Below are experts of layer 4 (counted from 0) of a mixture-of-experts language model. Rows are named router (the router's row for the expert), gate (a neuron's input weights, with its number), up (a neuron's input weights, with its number), down (a neuron's output weights, with its number) and show model dimensions 0-255. Each number is 128 + 32 x the weight over its row's rms, rounded and kept within 0 to 255. Numbers have three digits each.
Before each expert's rows: "comes before" lists some tokens at least twice as common just after its tokens as in all text. This comes from a sample of Wikipedia text that the model never trained on. Tokens count by the router's weight.

# expert 71
comes before: " |", "%", " years", "th", " m", "',"
router:125140130122162151155128068051166103095164070169127173090075121109156161138086149141130091194101139112098130091139149160138158153109090135087176127153142105130067157105138076069130126134138122127091133153098150186165106187079156154128048139161147135143123150149173081092179113196124126078111115141160114154162119193151145103138153132115128141106143153148169100122116178092124167156105179104113162151121156128111118173122112169078127105085135118068127165107115071128173159177140140155108207160137129078115153129125137148102157082198123106098034157082158146113090111100112079113112063119094161128177153122112127078187128137165174178101150168180114085102045090134165130101131131111160136119171153140071177171098125132092093127136131184124122155139135106142165112087156150
gate0:129120093139057118059155118075173171180131069137118139078178157117173095129109118113212092085127158096121129097139149134147120103142160115119121114130152114093166123169172123102099100138168114104101120171155116109119142118091065099154130102096130129111156125077146126152100121101085100149139098211086154091100149121086124137136066119129141099121086099068102143192132116109145223223083150143097129100177129105114156140109057075113117152136104193128120145054103138093119082143150138070182125144085132157089160110165161156177114168129118148088121107095131123127101136097091134156162157186141153092158115079148149106146166172160154043143081136122091179169154128108170148079134143109096109077081102111202098166161077137095148154164135128116131154120114113149097146154163129
up0:113162096093105132057083161134101172129142115175130111083165184172101158153178138093182148130121152101095152153166139131151141116114094186123099141057092099152082131172159135117143090156077181190140121211111127154121115111118087122171182194125149101085171126146157086173138061172115107159105135151155146076106135137090151065144080068164124101127166117153129100112138132091112149162132106141133122111135179119122176137105099145145061161138157134081146113147081129120052164161167146137152120190170104142144128026105096161185138096110155151093132127187162152144161168114151140114123123119143118100139135063132146128137159166095181116102127078133111142130163125083131171091130102113145136078087136164030128182095113144129173184170064138120158133147172109111127115119133109
down0:150095077093209137128125144111090152149134114055131108131140111162091098109134161096152097097149138087122124124128096196142085178160114079108090112069108103098077086131110149132142143073145098102175121127148161134133141072152161154146096158087135166155132122117152065129138096077123139175158138135072128131107144137254188105136109144182124122145157171096145151088131150117182059136152157150124112083132143169097172194138159157149157168089122097152133156112139209086063100138100113143136155168153090067190140188129150156133093105148093146102107133093171156093145117152130140111119152123096129106121118100146109201093090099094148163159107139122061138197121123080121091072157151129111124104097149149155112084163108141182149136115142147104090151150153118036104082161107141
gate1:093108123055110124148120151123087115108127130119093191112086058128080156158127118131126072086066108162124113111144087098056117133101133094158122127185154103102141098079098170121125109153094108120141124140158073162136176155080093130122127109155165109151115099066104115128102115140139194066096108145157173126161144148092172157119178144107103119160088160126127151130141102023142087182151112064131095141104170139131153129096091171148140114093101147118079172049178085080157071142160138088056119098048149094101103134141123117085130157071136101107092120160159110123151119131147079085146065125136115125142153165121060137175118050060128172168186066134115147170094139121113129150153165096133153093135126137134114153093126199149108110131117166151109101126152146130101082110149111
up1:103103119134141124125159099134164097054151171155126168131166133168097073159127119107140057128095083103138160066126141085096125135122156066141190147188164137064145110073110120103065124095127107126156125129111130131149134103085165121078041122128158144126081092135114131085128143186146174068115094138143115134142194124115211086130076160078115143161106098101154057114069133109168153095162136107120141176111128129132131143119160129114125167055124139110083185138164149148152113109159117131100141074086114069124146142127174182071162133148070118105119123106163115091198106126107087112139108165128122107148174165098120065165070147148142130166151102193117127093139087112155125150169201076122132130166148172156135126096160136097129066129140163099182135105093147115163066120150087
down1:183101171116140086124104131099107164171042137169108108162101136163092092109184115134116169102188150091097146158087111170122028153113152143111158079121124062136088124088127115127140154132213147083094166103120181123102134149148197143128071135162107153173119185170121148122099094135165123118103128110182120188093175132097098136158086162112060088129149116126143147116106123087069084133176138090145136101117106142082117102154076101128173168138151104132147052066123084191153172146098104111110135102149113155111099109135153126090131105108133178117139138102125083127174092151159107185076086135113138153122067138103079180148129109080141156074138173148116131172134183123139156165159113106120135089157164070149177128119151147127160118134144136108110087099125115155162148190093198

# expert 51
comes before: " and", " the", " he", " but", " which", " with"
router:050127115155105105158130119114173078077125124122099165054141176088154084145145149155165167172111216162097164083088155094145135119136069114119127133180141121096165097118147045029090149127117106139116166096168109141145118096108130137167123065132174165111157119143089121084113087099087138157130127154114116068097145111128139126145168098169125114138177139103169101203125202121216138126160203121132136101165110128115192156101121130106100100088109151121114163142119113117095141148110113124125185079112119102094104128149086110086178117122126172126087131093127131089069092117122124090117132151094149162106096168144094103152090177121186168133159178114128127155119079114051134159145192123078103109112120129093119118180147122120123134105075129157120132063176117087123088157191149
gate0:071076151196132093180100133124115059139118155159144143116124149146145097119177133120110152179146150097207136104147054088127159169099131160097107158101109167116107127124145130085147193103096172113104119175161107106160120059118121184098106159185149127131140118124133118137144127173113130097078155179128151105146117114109099078138118116156127087144189116131144111140192098157146158148072197121073167116101153075190080103103108107133097113180126114183119137141120166173126205155226184117090140168122155100076115151157138077119155134109133074100136137092089137140143147129096119145063141121114137143145147082082126154085049122126144136063089144053135106137107110118103094070116070126143159125125143081170129059137097164112132118183131070140146126114089107130096092124092150
up0:163122137184119085113140107156061196154071104113108048156111105139159179101083121094165090091135109129181136131129150154096119101132166156119157141138181129170106137106108117136127139205159151138108101145113136138083147138070091114122153181069094143153143135125177155104097155155134111178174087136067102145128093135179114163154156137139118149083156113119067128170083164175096138159126095129115136085108153119137165145113138152178145134149180160139116147120173124116108145183102105126174102140213089165125064135116154112193127117153095127133191160184113172130153158142129162108182122138181153182148158195112112176145146111184087132117121145171108133182177197149203142160125123163119120136115134086116174091126059091167116109115185123197102152154090155141151148104069154
down0:117132111140136107151099119137133122077101171120091136150169179098179142091129177120099117147119206170189094081155092054127131126093155166105100090187098141110136112102197146084182091119146106174111138164149162133161144098116141204109130139161094114162118105162086142131112140152070120170130112106093195172119151102112091091170041104073097143134157201178136140132155131105149152077139194104057145091094116142154101167102107158144079125126104108116148092110106168163097145151137129166147147105103158189104107140096122170114149165147061102125135076101093117125105159081174132087110146145109158112151123126153124164064144175140162166113115115110165182141155088094115108157104117091092093122086104147113143078164144123114059093119085146104134121177146123050137051131106075
gate1:115126139100083127124133161172127124116167133113102161120152149106109050117103134081170117145067185115127137171126151139161138118112094119193108131137144159168153115123177092178102135129120139062128185109104148134124091121166135064060121105122145129139196095093134138155128134074172140111217108131120152119093117148126057160172109095136152131102110121102023110061146113169131172129156133113189133142161104133091145136155159126077103099178055094127207159123090118175102089121148140168108099099099096198162098102187181130101130088074114071115123130092133151120164107097133137155135132141123124145168124156162136172149135078135133137176091110099122113023136093128142088081133053116080148134156096120141162148136146122139074057112115177129111160105158114120135084133188123
up1:110109092093064162114134137182153126070144101129159154108146150200170100114130228117148114092119171130072123119134152108104125161100081093170128120130170110088140074126132147152140136104112085113135186075144121139158078035194134131177122058154117140171128138119116152108085093138138165118164150134153124068152111112154114160126120163119086094148103164098091092097145067160116077184185210104180107124124105141154209128093127156087138103137077090097155066117127097138138089098127121069151152147094098142125083133182157146101109111084097143128132124132127110104172113091111056104127175122122082055150106130115108167176177117109190155147101143143106126108117113129071149097084150149172129165128121123187114109152158198096086106104126143162123131079145114102086110126160098
down1:152126110160185106115079090106069142116144121110169106114099093086122185111133093155139183161153097077079099113175175143147060119141207138098135136094142089116121155117057105109143104154102091129166103147136146130152164129143114160126041130142046114070155135127092112068163132101086166116106078130157191129126092142109112110075172138106127153091137107071176122161116097112122143136104102144156161148146123113178078064091158112094150103096082204115097118105126145110133184139102157062131145146151148125123091133103107127132053118074182044132165131115079159190110160125139074120129106106143167115140145104130164174120158179156087120085164140128139072198105135149155149099123156166145138169096100142083083140059113130108115137081107135131142164144140175153147161180094123

# expert 39
comes before: "\n", " the", " a", " 0", " The", "The"
router:152151206172122073169183094118141046132131099150071164123128071135094087160137154091102132139090139097082133168095135137123145094107067061078092143095096125143206105105123120099063145165159118114072177132137166138125078200122103119115147115107129145094098101125143081138154109150106096095142128142114157112130104087121117142054167091060141040065125166136120137126104136103133139097124161129125118147096121087128150122147123129167165098145054124125137205145159093137159145188097119144152085155104137104122074147100155145092118152182143103113147135108116141116105094130113100170074071094094075127207170150180148105133120058153084107100103160094120093100109075138141165111156121176112175180124140108123110114113161134136105111090088146189085191108100115152121109155143167
gate0:141145132172146122050093155156139142111109169147136136136155089201128147171112075120143123153158154096136090105129113099071131100121101102123112147171163139138170109139161054090143143151127112177069117108187102115135091126134141173170101131129101119065102143070110119120159040133128127176151157146093111133107122172141132085164182124128147095163116101086138158187160164112164181122128122121150193096115119150173127087136100096080139119177187130087070096156095155070120151141045133049123164115140118132120090127110101116105146171131111090117135134136161142125090081078084161136151132104140121045171148130126111085155121147093135090068137105143151134195086058129124095080121150170154163074165158170125093185145088107132066120120170115132093111160144133150149169220150126
up0:187163106103111182159145135074083121064180149082114133117103084090074139083113164140056177189117079188122070162129177159156128173071190171152175118096125131105101144168099119122091091155127135082105113126158159096120129150130168201103091119124138103136116146155062141129134144114105099136098091128150137154145118120145139154120132108127131139051094111086103101117180087123134120073170132154142136149125101140103134131159191126150169082086151123127144166185143152097142090102143125092104105118155144209097166103155134083136123145072107105168141099147155120092129071184131144119114149145089143126160133126089136169186124150125086155135116137172078121139111083119106134123152118122137102142120097197109069076217158142087168144151176071128190134071060154084105111080090139
down0:080150098157093134165134119112159146130137065212153128125155127135082108138109212149132110156127121127119153107171179118164098134062060128183142158100156070161049118118095151138134112141131102171080128105118110153085125173163109122135086100130175085171147125144115094136151140132153094121132161151146151149093092125087131174100137138170173166086154164098094093126125089142115121143126103091097098145163159110089140045118176110112089048135148075153172203153120164108087084134140144133118121145143120090139138117088173119116094157141180136165133151160109124108111127177154134135159111081120101103102092125048180105127114140116141105114085148188212082111186138156126082128171048116141099125113081125121111074132103127159122088063136089052169096087171127195101115145137119
gate1:113113148079149065095140133128139108149080064098127167072127139134149128078132145165134117141119185131104101143175192158145164124184020125084138189114135124113144175159120131122132151142179167191121091125143102109174102107091163153125063115105114143086158126114113151094089097105085099168083129098099110063099168128061106142072141175077118101084121128111133158119089137112087125131089193116148098076096127131091100133108131122129141126128081176095142103091131133150084127095095139184182139132156127119129127084066239167093127132172115122128131113109121135094078077113076093127153171171121125131096137122135156155090119091153172161123130209200152114118145114147120133143148102132151095131142226141110133107102086083075112166129187122154097150133117144102097123109099189
up1:175144122116112154131120082117140170142098208153196211108110140110143166113114125150165112166097123072122141141122133136094145086145145196123142146142112096064138171136103122152127141114126116176107119166166165114102111087086162122082125112121175133148100097156079132136107103144112132153120099098146147094094134132162152110125114178056142138127126104078145173129125161115180176044140150135114207133124108078093139137094131110104103139114101154150175094174159145165108123197120142077150082129175210114133157172064174152092076130171088140103085104149119110090126138124064186139157103163089104101136179127171109068111101129153149209111097122137098203122166044119118092136156164084129114096119170158083162158134116113119173133224142133156108134107106113164140077125134148
down1:096126179181127173135060146163108107143109102112111104180098123097141124096120150084124087099115084084158121099105087083156063139144136135054119165109081105134153154156122142169115101169176121075110115096169185152170155115069091114120123133090092134097173108138110147159115127130129114148121096140105071113115120116132178219174135157089084139130140161129117148075167024156088232098145061098121122087074129123118094155145097132113169100137172129107162103091174147196177127130204191121110126105090154128108135134121148104148119135036186115106116127084133106091128109137088097142173112148043094103148164150109082112119118070141076152128107073089120169161140097114095107116173077133168134135133172108159090137106130126142124157132123117144124134139113191129149142118133126